python train.py --activation="gelu" --routed_scale=1.0 --norm_eps=1e-06
Below are experts of layer 5 (counted from 0) of a mixture-of-experts language model. Rows are named router (the router's row for the expert), down (a neuron's output weights, with its number) and show model dimensions 64-127. Each number is 128 + 24 x the weight over its row's rms, rounded and kept within 0 to 255. Numbers have three digits each.
Before each expert's rows: "raises" lists some tokens whose logits its average output raises strongly, later layers aside. This comes from a sample of Wikipedia text that the model never trained on.

# expert 107
raises: "-", "–", "p", "ab", "ol", "n"
router:070128133124106125099096119122129152118115115141138119171123151148129110099113095176165129112153133125144138086080111154120148141107106127148077087085135140129124154107113104158101137097145096
down0:142171124100144102156130124139134172158152137120162132086120132119129139108135099149150077141129169082176140152105154149127090123097137100122131158125080144138094114081145105141114138105080141
down1:105135076114117142111143154146085123105124149131111144097146102126160109083168107156110147160134170096097107148106131138104101124160157131121108140123134114124109120104137152128145137104097129
down2:118126182095170115178087106117115140158115146146118099159137148125109157122146149120114151124151128125120110132133131136100148094079130141091095108152110101153155136107154083139155134115115119
down3:153132084138131117111117113115147111119122064119136122122103195090146131142110122107146173129078100116164136132141167139132114149095097063143099145165110100139122133137130133126117130151115122
down4:152088156126163140117171148083117109127145174091112131137138150112149116133162132141103176146102124155112146086127125101134149184118128119142127152127096129161172127124147136131151143140149177
down5:161084106158117126136118087114130118130118127142125174107107104140156078079187163118135131145111178121162154121124098136131120088120125128102135128071064098114109124131205136141130111152091149
down6:143129135146114146098120127104132133157140107086166129107134120069160128137148148120153170149157126096154089127130112163140154118152137149150137142123108138120163129127145124111109095176101095
down7:085114123178099148096114080113106146111158083119117135117148108080192145102089089160162158120170125142118159126132112112102107144142124066133107136134120105150141131119105106123102146136136126
down8:117118072152120128109155111113153097155121152109093107069147131134170158128150103138120115146105140122115123152143087124101133132117170153147077123155143151133145123120136129168161113138165118
down9:059116146120166115093154133124114113115099165102150094173126117120101116131113115096075105096127166148083096131131117138123132089103122138109146113136125155151192124173147121145162155127138112
down10:144145137141097105086111118150137114107099132091158099096094106129100118141109103115103138132158162154154134077132084112108101136128126111152141165113110129160154127154104149135098156172122113
down11:121105119161110143127113101134134099123145144155106173117115147101099156150111158128140113133113161117177109150170159138117098147139141155143116118108126110093112149091111129133090145120122184
down12:114107127126118106090094091109148145138191103121144097107123140142103090119120106107104113131113122095104140154175168155138106120142128143125086148100138131128084135098117116159132156159148159
down13:122109104104110131120126151127137125096040120142140152141167098123098130110097122094128114132143144070157121142122109129151122143129118139114134143144130141138123092134125084102099141121126084
down14:109161122137107154120136114151115140162105124153114149158131108098153166147121144125150119127153135084127160149131135155088128137135159108151133171130195130088143141129117114112056124125091169
down15:136122144118127122117126106082176143117153096149117104124109141160173141102163145121130119135156160097113182113115111150141097158161134159092147149135100126107154150106101065134156117139127124
down16:162124112129079131111135118132140168126154129168127129123137144112140107174138122118137085141118143186126120145142169124085082149150116089108127132133199136116108142130123165135106117144121114
down17:143136091125109114168126153093121161125136122170137110134133136107146123111159150155144129091092103129166163115170154113128124073150146127174155159122105148136115132109179117152140150184114155
down18:179146145124161101114138164097128154098131109114102115138144088148114102145141103147163142105128134116096132141124117078142159125161142083108155131146129134152141156128147169125139128121126085
down19:132129116163126107132162082162084157110101148144137132154161131134132126156186127098108122121114091141079073154123141118136105156161165111120115073122160128113159114155120145123139131117140153
down20:085073109125145150132148143121113120134120139116135127161137112134141143144106119125107183123118119118185181156108160086130112067114157125111155155135148140132123140096127072121107110140087127
down21:138131130117177138081130125142154081117148124088149161148133116167143121131156156114100169138136107129126130144129144140105129170146118121107123095144097162099111175143125084107080113139182187
down22:069153133120107143147115086143158145136134105135162160121064172127149114118113127158173131112116159143131113104156112106142153119143121130090114170089127141147154124125136185145151132113113129
down23:146113120110105135074141128122124129123103123122122079089122128068122076148128138113165125116138172124107168175143141090173102125122107119115085149103121184133117160084125120134143118135122113
down24:115153121143121104132131118109150107087138120151117122124163119127161088137142116134121147097098173155173130106128112110109127155091159105126140139149152133121129181101181103160104134141140139
down25:097132104128125141140125143147170165121162142140080146139150121092105115111106131122149123129105146127132129109120142113103150127126159100143185134110107107124108131117125130138170106130141171
down26:135126160134147112142155125162109159120165130149119118148168119101167142112142101132177113119154100132135143112180156130129120089083180115153142147137118107158156136138109132169167098119142145
down27:134130124129136150145138128140097120119128120116130068127148138149090124123168144146097130125114180115156094157150130120108105154092161164165140142182107135139106152130124164135175142128129159
down28:149172103103131111134146142165143160115126099133140131112119104093149139154089141128121156115122126160121160128110155159094112115111118118094155132142144118107131118157068172118140140132093107
down29:150163126096108144167151139135130090110097137108148131118142159144130142151163138111132139113129061102149142156140118121127140166157097101168128155112091136136150114092126137128129120133146150
down30:101102124103138159154151145098116153150148138131129136154164119150143099158100109101135130112153119177101116115101122098122104145132113147147122094131135060180103109146125117120152141163119144
down31:124081120089121139106167165137157119187118159167108129144145096117126129126121173164128117136097128118098153124112150141114140119134134112167155105087160124161095111111128105114143137104160149
down32:090132139153133149092112120116122099131117123127138112128133148170152140152154178129108145123126100141184130115112143133183142119119095127093143112135108121115114149131093149140173117097074121
down33:101161107141124128148133154115125106128130138139125131085121080089153140132162149150128122160104123143099108127137132167136135121137135148162139153146097081138141123115121151116085106087091114
down34:139156144112131139151154124174144107135097130159120139138088093129145147152149118103137167102149181153161163119120128155122141150128135132087097100155132152146141155150145145111149156104102093
down35:093125124169080129112120126165133153149121129115185154142161103110107110129132101128114151083123102141163103104139088148100152139116121131092126057141096102103129119120128130108115155115131118
down36:112114111119095128187114149158133116103075121156160130101103121146061106097154148124163147143152143121164110118131157130116115135086131135143092137137137153141116130100097109147144163149118122
down37:107145098111136154123139149142157135127118076152125117158133103106110149177133105099078162133107126136114172108096126111087132106159112152106139149166149093114094128175137124112139141135138167
down38:133155120146146133130150163170101113112127124085129113097102139157110132083094103135163134132109162091071137160068121120166122174136147152117092139123143100126156141152145151113140113149139154
down39:150138114086104086108132137132145111147172174113108110101154116085121103138122121150100138147149089094149152153111123108109138110139069129131116100090081106156090159106141118120100098128100136
down40:163146184150120133112153110112151112147125162130122122078109108127104171063114112100125112148107114166111102106108094122092130153131135139139169151128165117116146146144118157148126109144141129
down41:126137149111165122099127163145145124166074139105144098117157160148121135123137158173133137116140119092088169116136109121100114131084160175149164132136120188112119135132121110120143089148138120
down42:119114086090136157112130161112105120152100114135101105157099123151132128141152098115125158105104123103179122078116090154114153164127124190132154121171114093130125125155128086110171131155115148
down43:175120146132104096135121103084137133129110139123065107100117139100128114110122108122152073130141157121126140138138067121118146093128144139094140146119093150146162078133143122105135179134125080
down44:132118086163161095114135160114119069146146157109150117173127122096156165169152119088101140141156145154124128129073149103100133121121152132120119113112129127081156115130106131140137115148151124
down45:154157141133092140166133153119142108157113098134096170144110146160111103154141114160161122124166148098102119140119131141176134133073090135158147115108106117145092092111099168097132101143073129
down46:115108154127113142113123067155110124133161116170130112126106124146107123125091101087136115124132109111149116122159131111161104139138125144137135130126186131124124112114116129138095100142121143
down47:097131170115131155120144140130111161124129186123077134166079101126136118160132159143135123154146170157119125150144157164093160162140125116131130137137149084137132126138097112128129134139117116
down48:197117143099124068153093169143109168133134131140154137130085101149134120123131112153138098122150097126117162127087132172118136089120119095105093129156101118098129187131158091129191130088081156
down49:133129118169140152143111141156137166135108125152105132122118122090131142148142130113124132124155082120098131161137148099119098118152137142090129149153111129126113132133085142128143130141110122
down50:135150113134205123183124126124122100153137142121151122144167123139119130120140118142129083146119106157155113155124134163108103120113127099134164148122135115169129166121108106169129110079112143
down51:140136113130098119149055095102136114117161132126139134102157109112155148136112086136111098186142124132145097082142106095138154158097134119111136152138110102137156144106146159152127126164139088
down52:110132119141137086139120102123123101134183145120132119120132092137084099136156130105097141105171130148135112152127132144097099142084131089151146135082133136095150116100133129139114131128121175
down53:112092162135107104143089107125104115130113117120158116092151108086101129098092138120123118133122146093097157092143133122159110104131131145109096088112119095110159095114144179090133159098137112
down54:097155149148113147130149185133133124109135141119157138135114143164164149119110122117157116111145127089152124150134107161145130136096120137164111181173132167086156086109133122146094104120120143
down55:138121104105058126135130153137136160118162133137130110181113131108138144128149081102110195123075120134109109123116136119104130155178086113116148142154134105096136102153107135108114088103164110
down56:081132147219136134172135130114132161117155138122088090106120136118132140160110134143086090114156100120131103136177106138128102128125141106113155123135127136109166133113171165143107135152167168
down57:078099143161136139079125160115115132149099111098113167132127162129129154122133154138128121143122164140107140121106141091122099097137157159089118106098164112153139152135156141120136128153096162
down58:152123112111106157132121144102146100148153114121113119094119097162112146087139140112132104127129126164147108073157179145184147152127148122121094104118103138133148149140126118132170124115165086
down59:159101114111117135112143113148133161154120129115159110096161158107125160160128094099147152092139159129106107132136165111113079140119095088113069128138131144151096140108112130151116139097139119
down60:140119134114106101161080126107137138132134133145108128104145103159128152144086108151121102125107151143100159121138140089116122067167126146135122095154119100117158115141216120127147100118141152
down61:093125124175132146106127132109113186151114133125163130155111136120140137133107173118111124151082102136123132156142146131120174084104105103163104099152134122103155147160104119087085097134122133
down62:114121123157121076133106143085113094128110094133131126064154146130110116108112138169131130104119138097123107159134115115163119142107089138170124117106116154134115100129109148165153163106164160
down63:133165105117157118144089159163108132147124115162128138116153148133130105163182137105123158160149147144112085112136124123123122126137128134144188151121103140130128143160122157136073124104117105
down64:137128123130125160155133087107120125133105147153127115161185147168144111116171127147086156125123151188135110092109135102153134131136141127085142159160096147120177124148120116105135118140132122
down65:092065137147102127169119157121136111106099116125139152129144127092132112109075132148119120089087103133114112153159067148060136120121172178149131151122070142122130116121121120115114161132105114
down66:145132144120115129179115127131109113072119116077109134122120112091088114092137105120133164083108120140119090150124100133148111154151109136139110140076096141113083143164137115161128146136118122

# expert 40
raises: "reas", "the ", "an ", "its ", "consider", "his "
router:085147159152126135111130133127138134093119141176105120130115169112156114090082100144149142147120118168159135105131103133141181142153148117142139111122118122160165112132115070129108152087115117
down1:135150105138120147158136142157144122112124191138085165109130128157138184154164125153147126140138160085147078167131078121115130133104122118188147141142088111134153129144147109150116149109124139
down2:145153125116086077129126141117159159167135116147119100118123120177131162120111087124161161114143112142102094148123121109083089181168117103087134162148061102097102098126135161134119146107088138
down3:141125147153132156144185121157106097142125113106121113146103109122132188099181116128123152135099158176081069184145140112146121133125136148136078105140125116104095120100107099127108091173122130
down4:090151165158098101119121127133141147125127144089138125143149120134142137072143189173142168146134126077131136136091141114108113154108133126149146155114141092087141147104125129123101140176122135
down5:123135097148142155110127120160111111156128142116109060111112131149108161096154091131144160165130130175152147111137138143100121138168107102166168150176137108094127151120156159152142137132146149
down6:095150143108134105068112105118161133103103147090148108191151073132155153131130096096101110157120139144150172126130141172143159109117115159127122115160148094092102110136108130144109156115097147
down7:126155117182149123117160165119138139102113114112123146134184139149101104133164153127149145102084106087155098147155098085089122091156144134165134121120113124091102094122136180174118137113147151
down8:122153131102173120122101146119149113137146131112143161095178184154113107128114122072121117123112143103160147118141144172177106124086140122123126111139145166109134108110176153109135139149137112
down9:145121141161113156142138114162150113130106124155102140138147132134141155116105140141127166143160105131126152092101091127104146148118159157067122135167108093139094147100177137149107120129123172
down10:122126117153118174146114093099106125168062130150078142133137140121109140134111129140118114151088171159106144122157115120142131132172128125154168113159115138127119124100148131094140095104135162
down11:136100123141153150144094141132120108141107128118062089115102150108146142203145104135121116113139143158110104158077105085123146129119138120161125101126084139111139091101156105109121082138111104
down12:106126130174162133117134134150190128147161137119050105162149094139106127147127110098136156068142140153131164098113117124174077116122176111158157068120151121126135156123172105130107144130126154
down13:129128127130131105157104138128166138132105124139135126131167133165144135154115134125129153145107125108180102139164136125144096149116159100112105128086129106131079120115077158166070125125113102
down14:142129112098121105131151145136131126120133144156132107139164106130164131147100096132152141120138087162089145150134101159164120120115123163166114122159133129089102097139106129120150173148118188
down15:115145145157093159121147138138141156136153128102106119146097118124126111176132097175145111160141126136105115134098119130148090063144135122114158115116095098140137125119113115137114154134109183
down16:135106099110128130145120127110134163103112104140139139141094138131099117171131119145126138136166162113118152119093086092143171116095146090097149130077128148093113119136133156110148161144130144
down17:127135144168110122109103118142148116094126144134092096142137146110098110129095157136130124106147119120115128087167066095121125146096129089139166149154154134118142114140121149117167164139147126
down18:141103139140152170125148157141157118120152100136155149176172127158122110154106099164088151091140128141150132101100124189150111152139105082128146155109143124093124099097140121160120142138104107
down19:135113143157078119146192144143152119137097143090135159114111141117130134127138148084139171109140139143085089148122127097111116111113171126113140121136159158162157137116132125143095116146135152
down20:126096151118148159118116098096151132138146114089140153163157118144124128119121154175105109126133100091138147104111151166104113166132157121180119102158152113119122118149183128128098119099163138
down21:131091124149184139146124138153150136066125137193113126112109143157137146134111117146092128052116080122119149116156145137174127136125151084148127128127139138174144127134108167133163151178110115
down22:155140123124172136063109148111058124121122087101129128148163137102145119098118155153147161134108117137123137166102096103135078135089105140162148121153108112118129095141153129170141081148133106
down23:108133140115127130141167111101110122171139148141129124122133149113134139094079117136117156136135145102114089093089156134118147166122163104119101156143091099120122145125118107118123119128146117
down24:103130155096131108123148137100157148190104095116129128136168122121140099148132131118101099121133127094128129144179106128135150125128135122151113124097109165134116106112136139126148136154147099
down25:120119138116131122161184099131128147098126157130140088159156106151111107154143090123138137125123121109141126118115103173098144183091131133096085130109165138113118137101092076125145121128161172
down26:176151121116164088107137110117129141115092115150152122158120138110119092110136116086089092111128145156146168148135123165149117140134125120109161138142118084146169141160105155107139087141117119
down27:127143147126145125087120156153172128104133137186129111112084078136148128080134151156131101086134108143086119140101121142115137146161127105093156110129128077134153154122130100107109160109118120
down28:129109155103104093127169143105112154142143109136113120127096087155180104108156198140133132088109113113095105121125112143118090131100138138148123173135102133112141074136112157140150089145121133
down29:162111111128203147166140102121108100131146131119114146156101124124106160129141133134147128100150109155109128120097135130138122194112184147120136129099125159090131104092207130128111081154119124
down30:131103136127139143144135099106076123160130096165138142117118117097131136119118129131139113146125135144147136103136142117147180083152150125114132133107141105196103090157130087160077124157092122
down31:129113146115106104163139149132113140151142138115124115126125178111186104148107110134100153130093127110115109120155128126083131116136141139108171140140154148153121120076115156128081114122121152
down32:174144084162141120166088125128092146140126117132120112157150141079142131143132101118143130123173069117186157122153150092146084160131129121157151137126160096131146105139120146070131145134122170
down33:094099105146121152087110110135171124171125149101115075095131176065097151134102120107161118138170113151138154145141105098092079108119117129113125137119158095142175148133136118159147142135119137
down34:093106086152158113129124085181136131108108152118117126106164082083189134099117121142135146140120121157146121162103153136104138151100102118165121093113127128079129131121150094112125134155101138
down35:161123098121114173146148110112124116131146130132124170106125129112119131146103112076108109135093157105138136130172128173126144115151105152152193153133115088124105145149148143107178130128084133
down36:158179132169122184143119126123071075124124111155112117140166130160157118139135110141131084120074143148132098131114128114124099152132114106086168147116137150174150113135108104133109148132113131
down37:125081162126105142145090087125153119117099132105144138123134155128133106127137133133148153138101105117167135121114206154167135144120158127125091121137126169117156108125117106129138136142142120
down38:158102167131107111138126116137150113116126114113148086142102168114090126162080127112111124131107119121140142108164088117113121143133130140128129183127149128164102144159098082063150091135130083
down39:133103138134109134144098179140127110110128129140132148116110132139138139131110145140121166128075149124136087085158097114099158096128110133105113111177110169115082117126143142140097124090155132
down40:127133139128110128125156154117179113099147115130134172094150109117105110163102122145102150105158106149131136122117136140101087120135094161087169106068116117188139136126116110141126109116112131
down41:121130124142190104119116106145125172105091125107139094141123157143172161150148129153140125130123134146164157119098130105201130136112136102167118118098150137098166124131120128114166119131144155
down42:132099105132134153123155089125171113109112146121098129110136104113191144121148124130136121071174135131127109131146167132177159063138126155154131137138144164141135125108084080128108120108138129
down43:101124164107110177096098149135103097121087056106158122181142108089131133086116131160134115138167125143113122115119119115126119094111172120122088140102144114106108145138124130187110141123147102
down44:115127127133102090104157140113126147125094140129152102152094130143155132116140177073138162129108151142086176163102107091123109140139137122134113097121126127129142143148137131132121102160144148
down45:140128123165163130138081090129117128140126107149165155103167129141117095122106097137109135097113135095146144162185163155120137114156138102143126149105103144163124143172151143110100125135149106
down46:116148077178128164141154108136145138161093106115131137133113114143159128119146104111115116137136138129128112154158144172129165123193171117116159121123155112136132153089064129154121131121145062
down47:108102139088136142135168107150115114095142157124149133099144136135129153086105100120100145110116108115137105152176128192151141126129129091112121145112142149119153118116115112110126171101105129
down48:119137140092090131081109120116103108162146129132151135112136185123081120109141110155166067148135161155160131144172128131103127073132159128108127158112123091165181142163140162105134135157126110
down49:146127191157130129139132122127079115137114081176109082149132123121137139141139118144135111102131114135129117117141128138168109094144101158177143153132141097122127126139105132101103138111150114
down50:114118106139145105112099163155135153100097151115133112125138128151092134151163134182113086128105119126115133107111117118154154110134112168084133110147149092137118141113159139101153106153120121
down51:155140083096092141132168101135099109103114139121095151092132137088137139127139120116125101127160125121127134094114126133142125092124112118121093109083101137101127135148120124132150120142187121
down52:101151102109114152121092141132168160109133112141151110114115133149112138134129118145178123120182126116136139070143117174144137130115090128178084101146137124133148145142141134117117164094141153
down53:124115094111092113152140162120085115111101155124096118076114149106136129136113112124159133120117109104144148106108171152170119127124079158156131139122096132104080141193107145139154151109124157
down54:145127140127153133128118141137150127156119153130104108125106128131177131145125142125128191138095139179144139107150153121113133140163156174156172125128108132109109100149115142159170077133152125
down55:188138151159159108078144115156102108134126112097117109161149087114131096150108126146124139091128082107109156091117135136096132120146149132175173136142115132113127124113130159133161114143149129
down56:096130165120156118150130141090115108113130184131126117149120141115166101084168133135117131109103157087132126122138141119129136158115143127149128108091111162159094159146105170069089133134093113
down57:141126132113130119085139104110097131143148115117121139186109150130123138147153124176098106131133130146116130103162104117175077114160084098123156142145148132164119145109098158099120136126155131
down58:126161136116131105115097144135135137085104151108151162139136070141099158113124175121133075102144164118138150119085133099109154107124104146093151123150163091105180133140110129107144119127162100
down59:088130142149141139132122095116101161166100113143149156123128098134149159135096152118125157147136110136140128098147130118134136120105128172120124133081117128169069162148138137147129165152163150
down60:144116104094139133079103159174165128152118142109123108115085112143126144105116150137165141128121123089125137085163119079129130088177098131128099145109135116119111136141118121088107131122118087
down61:132119149179131093087095162160113132102136103121137118158125150130112114099133145100123103096140115128138159147101118157120122150109074139137134126073152175143123132133081159160165128116126152
down62:122123172132152148163128134149165134123101154148153101102168153172146130140159106144125123169082161116128084094131145131130157120101093122086103159163097106111115121101117118109143133130145118
down63:092107095118114112086129134113154127121118078148130127147106144155082078107132116113145135164126128151130153121180113163129138139121099118099123155118157129133155093134132113117157166118127128
down64:135115090121132169146124156132119115150119098140180123109121124154130115108114105086129143142138120129142138150094097099148110178151122121126148120081181124147104084100145104076129098115131085
down65:163131113153125129195111092149147124147086133125131124183159142155083118146124139071141138136126103098152121117093140152115116137139172161080159100126170116156111130126154110113137160145088165
down66:128107125136119107146105151150151158088118124062154109159139126125137113094118165146111160108135148119139110178161148116110134163125169164099123146156149163133152107110131105117142159161088065
down67:103182132115103118093151132121152145154157117142142151092145099143099132122135106184152117159139144141062108153168124108105112115133121123150103119113157142120140105136100127144142174112128110

# expert 30
raises: "for ", "and ", "in ", "of ", "that ", "to "
router:158092150138125139117120154073143151135126118123113109153128178143111119114112122132152149138147133165135125118110101169101129103174117116180079107097135123123135116144121103124129132103117152
down0:108152176113144105149127118150155126164166107158143177157102133138097149069159135112134141150129108084107134118110144148137145158130123095095136099097123116138117120091123115110140134118150137
down1:183127139102147118116141067093111108150110162138132109126134115143118108147099106146171162140148110126167087118142134154111150133101107071134124127150145119125135163118140132117156154112151140
down2:103136057155112100164164107160145156144136155106137103115123150106077136121144098105145140121126108138156160124117115116114109153124159165160133142120055150053140102090117139098150126115086140
down3:138130125146105154156128150186116139125130148114146121116105141150171136119113154125124116142116134117110162143172147122146126124125145134130125181115085181092131155103122119090110139153104106
down4:102161082148135140132135082120136166105127155094111128165123100067105125147140097091109127110128157140134125172117129167129089122110152132103130177092150112095114114156167120129132122126098114
down5:152129112109134102145130139116113149134114132131188106129148126161133148123162098136140103137103143118116136167169127121122149092142136106127130093095154146118124139155102101098069160099118141
down6:128114118069152101129141115108135098135159115138113179189143082128104092163106143103150135112150110098122144132134118137121140080105097121133133124122131173119128149130136070125103115126169145
down7:143125099170107136085125138135146104097114089109128127127143164120127102162098092115102182128098151121135134123153130160134127113086133138129115127123175135136096117118111098057140120114086115
down8:106147084143119161138143151119132113124164138125123129146128106159166097087105151093137167109117146111159112114126138150153149132177151153094170126109089149115129149093102114108114134135162132
down9:139145133139124122158151143136101101091136142115130148121136147166134136139153157113136158113152096174128097149127115153091148140141070099100115145130125129129125167121129140179132156098141122
down10:120088112114152132123092118135052110151130118148133088131147189115147105119120162147158132092144113137149119112101141146095097102115131140136126095087139135116119103136141095142154123138154115
down11:123094184113137138116133136149128153126149124082134159092155138087127139119148166087094086107125107139090115120131127090138167174166138141115146119134090151125154130116118117128152096174123104
down12:081142161146128122133103121135157132114097134115092114143125133131106129119143174121131111121145137105123128144126167120132109135105113136066118116107171156114134144106118151140116124106070086
down13:090116146136143103149068114125142107119118125137165133119144107151138122097104145154112122151117107098156143135146140110120164079116125126103138100151139139174128140125135155054146145112096121
down14:144112129128129137114121095160118126119112119105107143120086133119093110128125127145121167161166162159157167119104126143167091117170128118136140119132103121166138098124110155105183102137152105
down15:125156129082164113127123091130134085136107121113122143130085129109103112092151067105146097133159115135133137112098107120139124103159120164112171126147106129162144158171116142145127113155140153
down16:123109194123154119143134108126111125157158142128125102125112142127089131128156116133116160139139122110091121158163110156099125103132167147143149149157096139139168132127136087124111121131116145
down17:132105107149150134130110153122116106116123143123149169117133085139133131132131133191135128093111100130101153120150141102168122105101127137129106147114145159137154103174129112104110147095091113
down18:116132149151132105124139135173164131128096124184139119131142112124149122097087123111144108117113111139130126125118107122133197120132106106115124126078177096099125121074113129093140137135126139
down19:091141089149164138153123138121095104124115183115133102112140098157133141137124157147105116131084079152088129149116132109120150134176101123132129174115137177115151138178137113135103116164136134
down20:139143105172120120092113129170136153116129107163161126104123168126163109098091129189111124180132142118155140133125129085109102144179126108148138148132160140122125143150133147130055122144124120
down21:114079137121112138140128138127137150090148152133137120156124076138087103161117111114136154131120131129136090148129141127119146168164102101113086146141116136103089117098123115121110131145134106
down22:143141137111144122089099135134134128137126138140113127116142128126133110171119117118112134148154145137111139134146100174101122102147165131091126169112108139110104136099151143108122113132143126
down23:157136158094119098131141155107154139072108142125146097120176145157137128142125098151141106072133132118113144122124099108126173141137171121113108151133135111106180132108112125100067108178158119
down24:068117116129152130076093152096116130121154106174114136154100150143134113143120136128127125132169146132144096182124098095170136161109173145119195139154120093107126135110130118157103141126088153
down25:124123155146112139146140112106142157173147150181177135165114099128129124127147103131133136108151108107104061125158081160117162137107145134142177149103155097110134165147151125144116173131084097
down26:165111097110103085057115163125177090076128101132163156130175106107080145142106128137118117130164107142118130111162155089196135116117136112138122135110138128150134145136126127121122118143117103
down27:104092130130143133090127144158092105131108115130097128137140121176082142107131135143121137125112137129159125132160115098151132154103066073104106109121128133147170120145119163102128117142128101
down28:117165151146105121151162110141091144115143157107088149085146129135143119157149157125138122092147096125090118122114148131119114112098169118104131132107119135103101096144137118138135195137121114
down29:118134132143139115145156130167152120156110107117096127150131127175138162135102162127103138144110116146128179146114133119095118139107090109115096100130118104103127131197102114136115142108124108
down30:113164115124125122116119115137139117130091114152081101102120075141114108107109110177115151189114112127060109151140137130114118118144153068160119080149114129124130118164110143152126121148107081
down31:120153100085126148157154093150160141115088119107131154154141151150083136136173143110152088131133126093122146124108103114127112132119103117150155110127137105160148130135146160165130150128092161
down32:091105141106104147137098074165085174178149136126125144091168152102152123163095122131155149156106125118108115157119158105140118137120117124094077097177125126132088149144129165089124123103164115
down33:083107113110192125138097142124169136129151141154086176128100120125133132118143111052138142127138084117114104152147127108111110152112094131110128138083131091135103154121143141127140159143069132
down34:106103110131137131114109112085149157133174161169109123128149113124140155185142118087118116167149129145146114123149127110133144136147167122125109095099172109194127136124106101113154115109118148
down35:137144154094117145134184159130100133135147148110095147159121193109147142144133133113151130125126160111087093111118128116132101076150143124148118112127109127094128145127145106131141144156121101
down36:124113163143112130097174168105133118133089138152112135136142120107101111116181140101102152112185123132138144141142113148119115112171104132155125109145133117144126142123110114127143134143130149
down37:099082122107143122119119171129149089151097157156103122129148089086135143109154161144120138114131143139109148156147141127143134080142175117115130097131124167127128121175167146116094114126068099
down38:115125124121124118118123163103100144138138134077117101122118152155114137161139123116168161118127095140123142126135116085119143101148116105136126118152135112079119116132108172111098091127098132
down39:152115134111111143155122145100131152140133174108118156079144165151114178133121116168120103109093143083152117101143150103129126137122159116117136187127161100168132122140141132124150065145160111
down40:137118103120124099143078142125143144131149118087127108134124136137088146114126168153179119110122163102161104144097183116058130130139071145148119134131111106129154150117114129150129133112140089
down41:118152153156133108131155129141148115131101156078137113141121135125147145139092144110122130146164150137155122137132136093145123108154146135124096106127148105122098139129116127111124158129095151
down42:127123118160062112128177131146144169169119138134143123115097127122106129153120096127120144102121157091084120124139141129131061151123121120152165143094131108103116136193148093094174112126109149
down43:168140091159145141139110150172099101134152122136157149097144143067101151120128116140112128115111142094122166158096172147140127131171136146112140101105124108138124111129105116090159105106154085
down44:123118118146141079107141126098122098117163135107175123115116113120161141146131171127122130126143101170126176125090122149116149133140127191119086123088104128173096092118118090097096140134141123
down45:135110146125150090095090166144168147153139131109144075107104178126131120141106109143099099148095141150120131132160119121186127132111152115141127132121136105116104091069138149132150125090124102
down46:108114163111134096189162111150091144110110149124135111119124122082159116134071135153119079140103152109115126062133138115138112144112118124143133162112161142112129137138108143122122116175157119
down47:148107128139103122184124133102144115132105091127071135120106141091111099167129164139153131131131137124126139094100137104157125129104113126123105135132130117120080082110076145184131094134160124
down48:131148109132149087144165099148116122144169151192163159130142120138079145069172151112131172099117128125149125168164125139162135158131163121134136165130152115133098124143119168118140140148091101
down49:142132139150088154136077125120110158099133130153130126110097150139144146138094078146110085141143168140162122117147122100149113120087153119124164122141154143139105121139140114127185189119114106
down50:125116086124167090108103121134176153146097090124131127163161100104152109093073109122140123129128114142160124166122149123115098133118144107120071099118132127144113133165121113134154109140132150
down51:124148112152151117160097153120099164124188130075166142108075105105142092093147109145151123135145170127161138096141153126126125140093129137125148143160104128118110135132120179113115140138101108
down52:148105104123115185151136126124096092095091089120135149102149169102119124106129090137140137159090126148151145134161124146163140107114120103115156103168128141138167153162145146166134123136153187
down53:100081143150118151116112127140146127126139106126164146116156118127157183132143115162106112125141150146133179127093136114078115098121127137108122115122154118133121146128137146169105095113143126
down54:134135083144135148149138137127140082131138184123129119154113158135130104112188101112109113138146176192147136095140142153107109161102111190162116128166132110152109149103124139142132098153131139
down55:105118132092144135131039100124180141130112133148151145070172122102125118125123152125135123093110137145144151135188092123139138100135157085137152121146126135133120159126157117137159114117127096
down56:184082166121120115142109163138151139144153140095093121120128158114136086105174104146121148152131138094091128136156114145116121135173145105131098132154161127140102142144153135165133149142115105
down57:100152110120129080098139144111154137092127106127145146133125128147109129090149131129141130097143134115118148144136147098101111106131096141126136142127079057171104113097128159131173111127118108
down58:119136118151127171102131117136144112105147130132121097111157106125116105082095120083139124131127132093135140132086143073111148088111140177111088185116143110073158086123115131160116134136157150
down59:119128117136117145124126119078105127127129105102122127141130144163164145114162123138110116144098112131111091130103117184114107120163122155110122143177117129113131110056151154111159095081167139
down60:096083130116141140140112150124164150105139088101145130113144134122094130144135143144151142134114117145158115152128110127149103169119108104162137174078110139121124108167120156163141124151125133
down61:146170168149185137141115118123138123118144141145187140133115092164160147079137172132162108142114126124121130132080140118150125091105089140137154162156129123129140106108098152095148148134098126
down62:152113176118123107121142128153188143104084127161128119122141170096130145117097131129160156182086114163142088132090148143115160161093156138159083129109123136164098140135121112130093143142136122
down63:179137116135109137123158138130149148160135116083114133067126105170114137111082107115148117118096151123114121118168140150137092101110116133153124119127129115107131173177177137139141076113150143
down64:114075107143134122155097127157111098102133121106101111145149113154150118095159130135102177157141131153124156094123182132104090138111151143133116117119140141120095155121155129135086076122146113
down65:116142085126090123159124095126138157123111152142166152120143096142120139129165096139111110125136139127087153112161129135117129133103093138102145127101101123121134159127092145121128134115114079
down66:173115118139120140129161120127078157156143127140124122127112126077157141189153120142143116104133138097095116125104142084129125136137121132170168122120123130111133097137132127100104126152102127